{
  "router_score": "sigmoid",
  "normalize_top_k": false,
  "init_std_router": 0.0204,
  "tie_embeddings": true
}
Below are experts of layer 7 (counted from 0) of a mixture-of-experts language model. Rows are named router (the router's row for the expert), gate (a neuron's input weights, with its number), up (a neuron's input weights, with its number) and show model dimensions 512-575. Each number is 128 + 32 x the weight over its row's rms, rounded and kept within 0 to 255. Numbers have three digits each.
Before each expert's rows: "gets" lists some tokens that make up at least twice as much of what it gets as of all text. This comes from a sample of Wikipedia text that the model never trained on. Tokens count by the router's weight.

# expert 1
gets: ",", " and", " was", " is", " as", "ed"
router:134150124138168110128159173100158123131143117118168131131122113152141147163146156086128140047140137121118171094152094184101142145110169192087149130171171109218114073123095125101127206104144150
gate0:070166146112148191106132077142150155187129155109109125092144080116148137111132070107158104130121162124126145160130151167114147133108121141136162159080136174138116187132129109149100166077123098
up0:136110132169101143172148158113133110114167133107051152122177060142109121169068142150163107129070111102070123078132146078141119120181177168131113164095056126136087098163137118157091111067132116
gate1:039107170167137156067108125106063111090107123156096134126123058191145174152184083124071162143134065111148124124136151143140094121125082109135103155095129136124111142112109130128160155125108118
up1:137160118114093150143060103108197165139064098179059174182077127153089115073144171088154162109133153117151096128148176065134128123051139074142146082221145181104115131157186115105129150164137090
gate2:107182192115095133089065166158096146161156080158076111166085133115137137078078058116068172091106109149169103077097083107127161121133118146135188140120153096142124137114121125175140129100114163
up2:099157118102120144152144171126159096110153094075165120084061114109157130124133150152107101151068160120172147128136198083116162131160134043112139117095160100111112145144122150111160117163119142
gate3:127173108156162133129128104118114119121116107104075155189128187119158169150144152106139113131169109133164165134126083124118203106131139121129097100128103085154132114050132100127082136207091161
up3:067119069123141140120129114122084148197115074096080075163143130083150104104144053146150169081156119160067169107180107131126146054132064124106109118079125149108114125135062160124189093121100150
gate4:167146090162162102127089113109107085138113167150170100143190130105137143141149163151121111100140114093203157112094156093103241107202100164130112082122121207197162118098090117080107128092140134
up4:120095187164147147185111083082112133125099171145149170137102088111129117186144185176142089168154156087129112158139145143070169130129127126112096104104075136169169156136065113117102157104160166
gate5:178099123132123109135111140011105183164134150145083148148149089131159144132141126121177171170164095050126199071166103110087067133134144159127098161123075111095106104098100111120117131148102150
up5:082128178157136134117153071083110118137118092111113131152172143111204158128106158145152114068125093112133110126152170081107117154133133135189105118164144054137157116156156112130126147150118131
gate6:181104114153131143131122039094117134129170172135112143074157119176164121191129124113097133104165170107134127069116079095139123079076153119133159150118092126111087163177184159092080190136141093
up6:181214093133152134140111114128131106163137121179122108141154131143143151137059155061145194153155135097144187107073126144176102065153134162142185128135161163159151129120114158073106182090101108
gate7:136150121169126118105116163173146096134160127142119070161173110144151103112180158105141113127068130071158118088136088119085146185103104127102110145100084132126150180141080104150097115178126105
up7:119090188169133122128125102090112105122120108142145116071148159128095138153108208110170123159136135160110121119076068152111102163122167144109142080144145192103104207166135121104030131199102158
gate8:132110183122158162125110135154151088172135100155096150080112163047086147139059125098106101044159176148091112134161135120115100117083137179146203081106097142110098118107131097126062123094135175
up8:243122154114128120155082091168142067182095106140141130185111102171089084198051130158145074082106136152115156118108119192140083052145070135177091152088124178157142158033133098122177119160095162
gate9:162136103141142113132132131147143114158131109107099083124112127081149175126116092186116144167134148110129080126127067124069075101085100130109151158082162150031136108156125159100127101141106096
up9:143099118106074103150150154080087140149120119108122134108115098154129131174130155148194172105147101137151055087165124167175087100175138095132057123168131177137176145129130091117055105112170087
gate10:108131104087174179154117101103078191114085138095190150164119118143139080090082132103190124102135114161104091098097136118129135130100119079100180126114151127087095162108103115140131156094157133
up10:113117100096139098108153122149162149137149108178082125092121145078059094116088108171132141208121166166116174121089098186055161060115173118082120131141110128154109146146118105107064099080148135
gate11:144128122121149144104074176100096185078121135172121202114086118125139122117119167103097135113189173167102124156175169089095119099061143185158158099172136106099180120155156101128135108143154157
up11:132158119141122122150121107090161142106175150170116170158173103118167150144136069124135171094111111161067126155087114118132148143119109147162112091125154123118119081077103164064134143125156154
gate12:096115138119165166105113090070062116136125121151119109132152115119117095056178159145105156146220117089169112199161137107125121124206155114043104127126136103127073100104095115112052148136130118
up12:096160123086178119161045085111179152176117125129121178109165085098129140082139128061100126106156137084133159124135110100097167120088171151147139091134109142166129116144195107180086067167178124
gate13:125151139085168100169130116088121135129140194116136072164137122140159174072125145113101087077114110131127167138192130083159089137123139119150091143108052100118139156095158204183149082136130146
up13:074119102185068140134081096093142177192168127156152117079144097204065063140127101165150174160109153144166048097104084191166151115127096139134149069124119076113081114150120122130158186105111079
gate14:168145095148120109143185168121115160091108149142158148101104169077093131108136154141142085144087088076157162118195125099130183134169214118120064160116061189129146131144142088159077184127193150
up14:109141106106159153101072123118104112156112091116153108099148153160089146137130077124143134113173139159081129082157143162150099109149081143185147172110086135146098104140170059144095159167172193
gate15:123113125209103117108069094109136157078138158134157134129146100128132066143140161109083104151103096061121144151095164139146140132142059143111161136115163182106160164170153159139096156163102064
up15:146198202091124090138128101152188156160082145150107096127154117110098106124144107119089088126123137122105071191121131172141082103072136178168188217168166154101114099138091106101096149148105163
gate16:129081148104146118138150124124124112132173126121110111167125119104179104103117145080106174159147080144154149120135113156149136098197115085143173106148108071114132063102142098137100075113124178
up16:104109073123125151192085091125112161134173123105111083057155116116144155102092127122145177110110107080101089114129163173103188128110206105130126146140121146133110139117114124106149155176110099
gate17:127117053120166104164174073179143144146126164154151155125178099091078106164148127091155177111158149135123123130123061132130146164115122134131098105187161150056150070094117106136101134159112121
up17:152162083128176192156163187140154090120144163136157108163126103138042165071128169114112177121118110127140075140145114141111159174168161120071105155088167081183117099178076131064108071101132162
gate18:173139081071165122245129116081090097143190100082182101103150135119115068158161142166130191112127172000160123144109138127148141159089113106144091196074103156142049145110145149091156116103176138
up18:111090092090095158153116151135113116113095111143093134143090119153147143148106129194142139106131114092180119098105098146109117070113114162145134142109097103128136144065127093108106136138094060
gate19:114231129137163130076083199070135131100085126130141154095217142099114107136146078166132128125170162068074121174178071178218148086133162082121164144105195184167173124122057137152130083102147110
up19:141150187093147115126179147093098110160120137148126136122112141116112130139186101149115135090161098171077164072167084099183170127093066128147143141124147101068154106149145147132150123151098179
gate20:129141126137084150180123119163158109111089153133156099125156102088083111167159157135034165090136107109125193099135089115134123146170107127168135168151113116148151183172107056141100149159118103
up20:101171100123160119132229166134222096068124144080185160126174133120113175124147114102135163106162162177132193130114130146134134101124099119101094133135159141088153153124102085148148076119114116
gate21:143108159170077110099130121152151139186180099095167065163117130073054141179125136067102132072124104116072148096111103152100130167132105161136140156122160120125107114107141127104137133136104135
up21:143026112124123140124126103160171066149148176135122069089116109142112122128116064092136077090162114080116165098146089133091122147133102159111145136117152160150133130064160131126095170151131140
gate22:172062123168089141133152177145179142114164122110158129081154103107108101173096116137094142106101107152155131140122130141098174107090179119142080147083148154103147071094123094141146141122077148
up22:100103112114120176127110127108112154129204078083148149130156123126128102078138089133072162084128074152124088160109129084128203063136133129115062141145182107145159140088149084084149182159116191
gate23:162151150097096119132160099131119132121157153150106141123147112075116166072167125131130102127181072114190135116132082081122137061180123170078066109154112138085109100151159130172124101124065136
up23:193151142138093181139149209164146150184167072099159070146110138109092151120213159175112185155120087199117122126227164155050158120101087157175112073141131102129114108128155145131132123098087151
gate24:138073114151131125155111131078178103103115145090126105183131097090104163128091124112178101128155113058132110132148104176115126125096166101136073138148103066106188105098121183101146122107115141
up24:122157111173108146111137107173186102163086135176141132171093128138137098169154144142149139080190177091114134096182121126084202105171155096109150113145096183117088146140141119101105164128202100

# expert 2
gets: " the", " in", " of", " a", " |\n", "|"
router:117048160072120118121206143103142113086122149103170076105121168141135120127168075094159109158140143124114070083100151119057141150138112164105194130141172148138140097132162089145160115139104126
gate0:173108184122145164143159147146143149117138130113150120148138126150151123087173153104139136119121098077149124174125102119113065104105146136133104131172143130139142109149209171145103113139099129
up0:090064130150153124141077119136124103125128151161173112117143110118154104152094174117180089091157090151137084168131162063126187117168114136100147091140123095151077103083191087126078102191149141
gate1:162136100100121084112108169169141124100056152139172136114136151154124171131125078083154159127130117148121135067107130102135142169096126235153096126171112113177107105130126191128138175173106124
up1:065161168093116156087142144143194107144114122116146126112137103135102126140121138128149148067080159160144142118119125167136090139090148144126090125122096130149161074135128193091140158127058142
gate2:095131144121135163170102157129111169167128146162165096094118128160132099147128105142111104095181157108132097100099100135083157163128101121163108131168096130134124124057120175125098120182150099
up2:130147118144107132117096057135171116103173093118116067094127180068130122069099144126089057066078105157149149136139104135085145131101123191090109111146129153110138140128073158097114127107096146
gate3:108107185145195094122129085147094109035122090132118112154132169208151133143159121080155147068116154139127146093144108084105091102154127069163088113084153065191137177174138113173125185087113150
up3:139092189135143176165111089142176137108158137147100071093086162111156110114108159109183086110131145136158161103134163122124133137100144136151145119132057133082110118184104155146159122114118132
gate4:173116059088101149087137164130138209124128129102102104137134107062095084107154132101166085085155200109116117129099121226105123180097108098095047095168124106138123139083127085081093186110124068
up4:152184090092181102146099105101201095095100094068121123134100140092102172125174181141132173143133137088101162090077184086135113119113169136124165142043114093124093101155152109116115126165104050
gate5:113086093170108111104116157107139159117123142156107162131158130143119171180152087108127187157127103123120103116109099134153163120087225148188159058158140148136132144126123097068127132104132086
up5:110144105169171079049154165133108097087122199123150171069085096063103069185068132137162157164095117107149174117144156106167120151161117160174115078148138161164182102210147145148115123154095108
gate6:134147095105155151141155100131087135151207159113146130156115171230080089190181099118094089148190120100077070135093098134132152146120160131121193153083117158163172146125147153133170138118104110
up6:134154148106078095151144074110169142110111109147152180120189111158155094102148149161118118122097117131124086108122120109133118176134041144126118099139070078166079097175138120197134092070154118
gate7:134064124191153139056100084122093124114093139164071125166160157103111117157099131135092148103144102152126095126156114112155161167182134119154156152133155147097124154046117154141149106092206081
up7:140149124149093110105121081177100069131158058119108082156135098155055159191177194170120117102140214115114111096160155138175193122102141088204128174128095051104139141140132115090159118168167146
gate8:136153143107164110082097162129102149140058121116054153089097178095118103178138083093085174177140096150093146109119200098140095110121133119093102161164165154166140139110125207153161069124223105
up8:072178174192094140105062171174127114151167084126100194105106142136156115113113121151132147103137144088163094136179085196188107167135120063072113156144105114146085086131162125071164149144107151
gate9:115133143025188171159185107152142076118166081124055148187127045100095076108138145173175117189100104142118126087107131147158160088110121180069173114127118144137116118107126102147092133170077073
up9:117108126146102111059146112144153146073109147123122162141179187162136116165136125094083133137164173107077120133078132160097136118072097133170101082138120195137169157166156072086113118185150184
gate10:184085145158113118153108167106112129155098051129192144120158167150152107180169124099095173175128144132101090075126208117091117146128146102148146130095104129110098150138132195166113079117083138
up10:123135141110110150141144120190155098122112074150107058169105136198096083145145166138131149084165148102105135110117100133125072083165128165132180118115161099109187147206145075177151136089091117
gate11:145092158112130130130187106146123109143165140131148118084161160147196143123091100100099126136149130133123099133150092186126100139079097110181126203099155144147103120083085170112153099112037044
up11:130067117113134109172159170129151109105073089162122136126150121161186130172086108074108140127078171128130091135156137120188107173091121123213165137079107081074151152106180126090123182112100085
gate12:209134129100099109109091153130107156158103097182155154112100123124102152074092207167163114080113113147106162129131106111069105043124124081183068142106118108101172100135097171136144095129137079
up12:144140135114123153120130057199143130082127125172128128149134190138119177149153120169177135124120092103116100143098117126097177107116163121190120162130144103116107070154163132177160145154151069
gate13:088149157148109152068080076134140153110042112073183112192124144131109076141064112133166094107150153095123069174157074103075158131095147081193139143110124104137149073086120096167169144131206123
up13:139107177146117097085127101118179135145100148099159161144091122143106130102100144121121131087153163175068094111173115115046136179096169138127163142162108172124081144159083089131120106121121091
gate14:201141172179097127114107159093173144089108191184168135119105169135061160086100109142130086119116119156175151152194098107134121123155067147139155081135187064112103168131140136131155146187182098
up14:183147149118114142186128137163105122096158147126120087108138103172146089103088179149136087153103085080156113123171093071141134128135052125127136197203168110094166143178068120142116180149144125
gate15:135144199166127144106141125185167170063195110071110064113127151097146103179109082096078116133198127167085168142113095087137071160121125167138165120124118120090153128170160127085088171144129148
up15:112137117133143170157084097164093109119096125124122085111088084147168148086118134098119147120135160129113139199219102134080169178160127167094125122189147186070158091146155146062141123162107161
gate16:105125151116144081126096110121181139125175109135149140075149108199118187163125116081112148052121169139101135114093105147117168156112153131129155149126147129133179099180095148157059160164135140
up16:097182113105136116151191095162127139130144098085162119151155134157154136147117163112115145149146140130113100095140152122126076111118175160101085130103089136137143138100157126161128193106106140
gate17:127097154171145121115166063169169131115158135088108149128073075165136135108144134108131126158093154146098130092182195160128137125115205126117111132110136153142141110144136094122115159126147114
up17:188106156117106163092101097116175107101142108113144147135149137087082124157151174105143101170181143165111131121114117087131132111136126144065108147146135188129000130162093126127126161216170152
gate18:184109100089064160129156122140086087110117192170166175144159120137149142114203054153102150119139072113158141134095135147116151146154148146117138113166109131150155157149152115096148146073083131
up18:172079117087088176149106109148167198097051111132127141186112101179142117147116144137116097111143163228151174143098056094096147135149101155117085141120170162136191156131139145112234096095109130
gate19:085127156140098096047103071114091141111124111172136149163147059098113094102148125180047121097098192102112156142119145153150096193083176147124194096150136196088158116127143100179163157185161084
up19:151118170107093133123157124117152112083139194104043142097101147067113094125183140144125137143157120175121150131146126150105195119120143104067122140048104139150113168132118133140149091127154130
gate20:158127115128149127091135160056151160130095162147148129154088108136126097127144099122140159134119140112125068099165164121141096210109118131099123138148108144161090122057124148125161131115127111
up20:079063124091177190120139087091177099114142138093090082201146146106093123145134104116152124106171150168095090094140112112191100135092146209133116112067113165135079137111097151174135104133122111
gate21:131098103077123188085169115143120111152131112106111154119116130149138109103151095132104154103145077151159151123101153064124132089155088200201177123156118116113102153196134123123073187156112107
up21:114108184148045124127140148205086102121152080130144139170121155137096118151117100148102098115114167094131122186149082080187121123081065139106141145061124114165157095159091120153180133102074152
gate22:056086115124129134134115110173059106095162059104132154150117117110116107107113164109124152125083072127116111083182030148151155119095090140101108166053103164095157118142134133138143145147121174
up22:159142111153150127135144100104101095144134118125110116111171157169112107171132131175097143076100183126156150105116148116119074111109103147171137186087139165142126137111132179101139166146122099
gate23:125143126162114166092100101120116093122124105125099128098112151038195158146091121141135199113115081099095127138143123092117144127134142099107124161176120174117148192098117144084170148063213239
up23:074183109074054136153114113122101145054138147181092134142092085121061074132163130143133080186101115175123127094146195107181116130106088129123116087151165090127172149114057115103148157111114145
gate24:121143124123120104162135092170146113147159151094108147148129103151121099073138135119189172083107120136073117101131143119224059214134101083094131078170110104185110091131100098134095129175139098
up24:206133072087133077142143119094129183151133105148202150101125145163111120111096144121099112145152071182174078070108114101129158150098096119112135156181122127104074141182166113117190116100098117

# expert 4
gets: " |", " (", "20", "19", "0", ";"
router:147128122099179124142111159162136150158103117138141133126190065055085128105100168097089097139098059104116121116112181150114127167139152170132115158073129107133143127121133125127164103118103091
gate0:134140071144111159162145076138100114115129132077120125089112162132151165110149121155111146147073146096132074129141121131150101160186130059157125093172146125090158189129103086153113134156145160
up0:127152148111141161110052107136102151070113176154093143143174100109174107135115105060191092160152116095085060177059057181088101166106149152116141150125082096113131192129089172167135050163138127
gate1:143089140096102154215133151099119115144141236135113083086178178136105142115127137116080141114140179164138137087136129167116185158101088169138152112083114131130144098148128159152079142056090211
up1:086108124177146125177139146081172104172130120172116113150179156090145143132132188131091195053137149117087132118099099192136178111116126158089189086035113086114086134141184154161089120138048219
gate2:110103131093173152134143083093150130085074133105087162100090179034139123144052156037108167140080090113118105184144174179127126091146096157165135050056086131154108057113097070205122072131148104
up2:077133107104151158099150187068096147157099118147141136106105107107087083089168110132129141131156159117119106109150145116078083102075076158137114110151113183163113159133147083125086143160137146
gate3:106156133142050131141110105164171120141115192167170104127123190170184091118166130115058094141181053161100138113098070133140124143116172096103106098106140152188080151083104164137146167123089100
up3:148103068099157146112124092144168181135136110100105140079072132146175131138157147131163135142077114123148106058108124144157148106124141137184097153162106194162142138129099121109101110112116119
gate4:162112124103109115084098107095149175129172095099170119152106196127108113098067099122137050110173122123173154120162098147125129106142172108146159123222141024105104128123114154098127082116100097
up4:182102102077123153126084148116120206116114118101112132106139183118121129125188118115135146120114111134195113130146151113219121118112152167122160171130156130128055103135089115145149091133149144
gate5:150152062168135168111127167212075109123145107078134080146062122113086169115158136074091174157161169105046084108185136128110093176152117153100153137094184155096146064094136123117154118084128131
up5:176146119137092173127106106117102168144111165092108162102127100123112132124127112115087178065137132161135133176117092140090100147107147152053138136123073210110125115090160152112100130151090095
gate6:106074115154157131091104131181122145117142137140209118096135098077138082103126143162080174146125132114089127145129137150092196106153118196138113120088137179178138164062158076079187139159145053
up6:090136100096106105143076072129145194141056159091149080145160115108063062158120151118122226143123185149110130177116156165098121189159124176117086093101140157154091132099106132139128138179150106
gate7:128092113098108058122134140092085104088074152113131127102173136095086131099142141101119088137185162165122148130164116091125125145123111154116166160152154173115131117122170141138110119135109157
up7:113102155098091107133088106175117122130142142149141143105105164141075092139109129173133157166116114125152166125069136172144056105113133153121079085144157182124139111098133167163149085071142186
gate8:118118100109132128132104179123084149155143115134151080136113170095126084161033166158131084112173102108111122055177155160110079149083194091141103154092103135064167137119097110133075158113100096
up8:162026124098108163136140153151126105160135120125123085069103121133152143117133098142103184110209135155137059150121146104127119119077177136133116107125123200080138137113117102116086170100097133
gate9:043157139177126124105091135131133126060145084101141079127150177174123094109067099158176150121125094108177150170107118079216128099096145053131161179144094152131073101126167164119093124155153177
up9:094111129255146112153078129134170113142164194131113098106172116158166103173145146119170143126141133125169171153104125078119166153190118175136129170124149224119133115090153079151170194146110086
gate10:156092137110145132119159098056155081096132126130125184110156072101131106118174116126138116162167103166104149102173187155142075075167122134146108118142102153148096126114115086156141127084135137
up10:083093117134145152066111139149124113122121148130154145104139056096164124116117119120144183079104114154143102124192089137089138097170195115082112105080112120106088099147078122143151109175121135
gate11:128184120137172105075079175132094164086123086102112124163146177126102112049145174157153131142144106143100129194159154134093097188096197119179062155122156101177142137167192108110102118146156110
up11:113104122138112076131145081109027108103142160145162240181152180158127183105116128148116097176166167140140119073149129151092110160109139109187129132073156182180199127107136138176113094151120140
gate12:129152125093121144142055095153129155116133128138149063117115125165158197079050131142100198140182159133152116065159140162121153152153158140112098154127127123083114118055121097139153097082127147
up12:158149128162115111139132060095091130146099162176150141124139195094173171088151188113110159092139137172132118127151129117099128129131122185121126136099101128093143125088104116129096119119136170
gate13:121087124141088143102093141186128159125174188145086122122141097197135106153129097116101128081128162029140132170150124070144110110146120105167060129071113209165173138101140081137134147142137106
up13:087118124155149091120022188208122148097144158149119134064151112135100124120143110157106140079091137144148134168086113069148089111112127168143117190160126097117213108096154156118108144131140102
gate14:180176071141093084175187132115129145109122150164107128165121133163133176144077074136103096139174158120133111187124174113132147118099142201126219186147069101146103140108150144184110113139135148
up14:145100144124101122156093120085154135077109153130055112129133145146143132131157109129140122105153095151149161152124164123126178152176084129174148156125135126122188172139116099143175141178128169
gate15:114140146080157124138119085102097167093125148102168182137193102136120191122069078122103109150141107117082179122089100097102085109188118128118146121152144155128153168115176150179105149118090120
up15:125126120099165187076077128122144213124090149106103111153129112085096157128117145135114112090131133065143146110123142102124124112086099147122110136114078157093159179101109155120131144090144134
gate16:133101163184111147110073125162141089085071230103131192130163065162147158088146130141130122111171109113062127127081142145158074140083129161167157158130116147174109133132138157155088133095109076
up16:117059127118145167137125157136121070136091122108181124136143127095132161184132129131118179098206203152090126098090092150112106130133113101103160130094118147152105059151145058111080179105088078
gate17:111099136130089099152124163183165159189077130125149124093148080111139079112166142120135130124129161125164156168097075147174186082169152093108125176121096111090153148145069125132146148184147111
up17:191161077136146134111121168108173079097121124148106137047113097087128135146116169144137135131138111206185182141137163109177088120123087199118126110125200135158109158082095102157164095109157113
gate18:134138189131127100091125132146116110134188121157127114141076129151056156195125215108084091133149113071099166132133134121146110131139143154123127195234171138164154100173108140144037147140137096
up18:170088144131114139091137158148150158111144118147125148119075130077074138083133142135152148112107157093134139125152083168114144154125104176146104082108105140108117132114110153130095054121135109
gate19:135127150133118140153091106102119115073153121107122145114113174137133179048134161158113137146114099143120035152073121191114117124088106124133108134063118052091124142123114154093127050085167119
up19:067104090159131051130129157114060173149124140165066112136170121096119112175145138117154131166109145087134116111185170205121140091160110107071118125105121161135174116132178150185081095124115122
gate20:193121151130082151085123154112148130171114102156101120091180146126135080101150145148125120110153129065104127114111141098101135162159190166148046160131105142084181115163161141178166038167165097
up20:139102079107146116122121135111168162140125125145105109081153150098169135108167122182093130115164161062118107159150099111083173182150153151147139090145098166143154102141119097094153143103145161
gate21:086107135080069048103174170118130096154119136085110108159119121048051138155152151114125136071116168173108149115128171128187141095090102127132095157169160130175139087117118077150117172136092112
up21:124151097126056142068148111184114157125121158123123144122151126150113138102125101100162120112157133159076141150139224190129097158141165141114118093109189133169095169136107105157132109176072099
gate22:119149089160151125144122175097130127121134134175151148091157116174165122156127138151132152112111064140134138049099097099176137125113165111092080144102184145185161099161076091206194087118110153
up22:093147118125118116131108189105158122127141112140138108175140188130175086157126147132191114116124163109144173138144148127113104112225100113055126071107091168149127080137124173159132133101133141
gate23:124119182068106071124151125115147117088141123128149108153131125130107200176090174132095151111121095171138106157177085141145083149126111132100137142096174153095171124132101156078133163152153173
up23:164161152106088143134122105116089109118155171097129078105209130136112091088110158085077080173134092150110177155117135152105126119184110191117117106131140127080062183105078149101119158058114122
gate24:085135105167141122128154108221083158127191148110151169098105159124087132110159124117137101163126182084155097131067160116163147116100077083137136077109123187107125104150133148127117069159130155
up24:145109135207152105126127113138157100111135119119186157150133121124139143170150177147113148063128113093087154170099101133114143129073150133088133083116104117189185155109129139050159091132139120

# expert 3
gets: " ", "-", "\n", "–", "o", "i"
router:106107132153126160119146107078153145182081092144122146121118068138121168132102073173103081115065150164112129061124130129096071080150106088172144117184103127083157108121138106074095160046212100
gate0:111013073160141117131111125114139094123117087057153128142128134146157078113108157109175143097117109131109110132128100194140107145104126194122188175131122156189121125101099174116159094156149148
up0:135127067126119107134124124102212112155170073112068131162144143175160111172141152178136143115144152152083118104117113086097084114182113112144166116132104101120089180186149173133145136196133075
gate1:101203128050116103112156133080147152116119109121170106083108095119096103154156119147190102144100138115135152132150166129169117091134167146162122076108197136122082128152130138150176151159090109
up1:113132150130155150120117065157135090092110116115141133147097175115139175128121111147139122148120118075143157178142074116077208176094142151123104150087106140107107101107160115066098199097166110
gate2:184133170161082096131145138151071142174147150163105115069123125107157153162126099217174154144075146086181117107123133146175130096110127115138184113104132095145126125125087195136112087122142140
up2:101123135110146059100092092172164117081149107208180125104137113134120138124164124180132086109105163147096125121131151119130093157066133140124164131107081088146122132116137126090096098119176081
gate3:047098119099144090133093116094133106086131183145116114134195152113105191160112170096159135160129160156133136130199096164163134064121152096109113189104159125157188097134130091189134120176183063
up3:120118101117136176136121116097096109162095142091115105151092085092142156095135111121104081117115168114122188107169153167148160180110096101104134128136137128043145144114130082102147153074140105
gate4:142109076135086125125195149214132142160107158136109111101120166146124094147109143156144117153148163138097167139139085089129124100125149120119152174096155136138183146154192142105121088099108094
up4:135118132127093178107133158068121103094128170103200148145099140133137155080097095118146128141114144150097174100123135212108166155159094144123092131108126105160132156134134126089144108155133163
gate5:163090141199119151098092163105130098114107085158088109072132143149093138097086156161087100129131181186182122151148145146144148155140174154083147147195124140118123118160040153095146158096142142
up5:177078140153094105191171095113073047124094171126068120055162111157115137198161137133179109072157146138136127078188159133200116120138106087151151149203178105073061080115114092153120120059121181
gate6:083147135157118112140101183096096114139119136169117116197134077113098136080080109089164137122048121173072110162125137111095161137143138114114084100135126173163175110135157094124098112151172124
up6:160108142125161083159111144105166135110190097188118113128082154091090120149091059079115162129130149128125135127146142142119123101077152107155152054158109174098139154147126099105151151155171139
gate7:087151123063146145147099099159125104086127196122089101071185140105221158103135106145080142134080154183101109090131099120168149176231089131146132121179123114109091077148105118114131151138116126
up7:086150126165160130159155124133159171139109162142091124112153099138163079121142139103101179068093133123127100162155125149108122113107138127191130100177069116183106142135093128123155170132105148
gate8:188112068150102052120153093113134183107133131128111113181110113086143190112150134142107119098120160142156111112130137179127089089085144086152096107133130099104087062066128139112174126142159174
up8:083080103125108128221168168103106071129153170131073091125138123107171157130168145148166076087118104070090126181127112115132145090164122144136164122192103102087130163109137076127165124153147098
gate9:144153152051126095187132116153153072131121142090138147127139112207125091130119110109105141094119162139078159153120128188091157096075100146126109112144130122185106074117164132153156187128130145
up9:137100137155145155133144052131113120129141082092153113151142134186111139167076152126078166143101140128113173165191168107165129170121113164125127082173082091087080145099159174119065133029090169
gate10:112139104131201128135112134136143084119112102169128149126127124121178080149065175122172194148099148105107123097152095162157125153145151134094097082143138136146163172137125071102185088134131153
up10:144114127114128124176108053173105116182147169102201142124151148156093099053113115031156122122120117143058130116142080140108115092150081155113044134113058055118101130168156112119100169122142106
gate11:140144142172129145102152131105147129106163131169120106196143138114140128188176095098058149142136143146148180097074222138152145184122139117098130145139118107114120127143105134191057099112171092
up11:150130075070110190086133097111135104152132144138045141129127103128176149151056137131092194216149149132139101161074143088054094164151172143134136147070087128099127133115153139128085130109064022
gate12:204091152210098104096167112129131155137156121068043124130108092195138174155156159126087151170144155140159162164125146113126117152135086096157103109143107068091080092107124097091144145114126087
up12:126163114064149155119091132138140161138121112147115152142083145095143128155158132188155164115145146096159110179146078119186115128161114111125153203194108101099122168048167076176118177177108106
gate13:132113177166118150109089104132141102149150115062131071167105114141134093112106126140139158065099130150153155048086106105109109112107149096119120132102134076161138131132141110127101090067173141
up13:189163122181100153094133157060179110103126094106112135168205092152128157131128093178189114080129130135172147136147103160116059148089191110089125094158140109137110172129140147061173090107091092
gate14:150144130122165143144078113150175124166157127152130104086100153155146087119186111121124130143094128076106082140182138065117170132204144114157141110188090134091071072204128138085149112064147119
up14:123134117141157139120103105125142125130131160149145119118109078105132143170123065131084117143159145107103103150174159146159096127185102147153119163129085140072105136155043096173115050152117125
gate15:148112076176145108141144163117146090119178173174123103154098102099145150090138112123107072117140151074079149115187138104133086152191022140159160126161094140121194067095101098175110150111095075
up15:190090084117188085162136115143120128109179065179124141082123087123139125126073111110170071184088105114138129154161165144183091097118151160102137185113141113186108074121156138154112106133128130
gate16:100128120180156112074122105115133170132110158092094108134188118121121135160126207174152090179116079090104148150073154135124168171123112169120110141130167169155086098167056150133158130145189135
up16:129113104107115143158108100141095133171189145096096122102139159107156133076121120122133138139135156083145157119134133170189135191118092105130133134163126133171157127117145150162038143172152059
gate17:191089095113188106135117153127047120110079164127103094132077090117147125145097131091098156167026169178066135196072174136082156124057128097135158165062125133139117126112149084100111152112082099
up17:103121139164070097104101105101191128127155173103121118110090149089142108069130138186107098146100112124153161081100148115130121131089111116130071118137161177133124111121183120115119143127120143
gate18:161124140188130172113127118080145167066151145143153083136145161104082106112132119133114140141164154127103071130146110203152139150069173118161167128157122134128126112123124112177119109071080053
up18:096132145125157158097080124179143177131152194121169135115141091078149111178129117105172130124102102139146138118090084137178091111103106102146104138122155096089200178085146131161103117071068145
gate19:133144108120136141139140143118116176139111076094063155180204153117137073117176161088086132145099123131172102143132155156147149091169134126126155128158058095168144062125126137112103069111095154
up19:176116068159151125124182093088092152134134156124157154169097130112182108131132112145094127118098134164116118127130157164164100100094124159188056138165119109149141100195178142158111150161115078
gate20:096080155091093142136109153080155138124049109116118085170117092153171149164140098148132152198112137165137077113128118119125116157178169078157088102103224145057172113178100148132111112064169105
up20:150145094153088116112112161132123136129143090114088088136120110188145141139112107115125116115153161106145124089114141119151101094129150082140159122149122124090106118159168178142140113130103198
gate21:152127180169149120122102123128069122087139159149103125037152155135100116159135123154149171087063072132104187055171184160172085142097175042120150094125159108160102087153114108133111134156176139
up21:134077200101107132152101068140171152122101119117108112122129114138096135098111125134201152098209105103146090079133183156157163170138142193115127077130144085097122062099103068119109089091147136
gate22:157150069188076199143149101101151146120173146152137173084143102168114141133107192135149136075188144124130104106146155045101103117102127141143143178136139140106118141151081131144091179141127165
up22:098172153133159109119106038057183126075123102101152134130097089170127155122132139152130166109121189101167107119140112146159130130140134122152130131191103110073146143127119197118130094159097095
gate23:139121103192153119150140101154139138159106152096129129110092147166164176112113076110148142162188124130133141109167100113117122215135092086100067115126146120133082139075127147103178142130149145
up23:094104102086087180084145133081114141156121117091152142126139130132133095076111108147131109158157147077127100111112080091128148099148094141110106033095119121115139117121127098181127082125154170
gate24:047098166113146185145129120157055150134079117103150115110135148127113139122127020159145104122095131184120121138083107166122153118148188144060093136145173107082143094152202172106139127115154173
up24:147187139152058157121173129171086124168118146069138118160134113127120174127164066129138143090111164124122136146119110100143163143070154154102085087152137116088085058182119132112051153188146152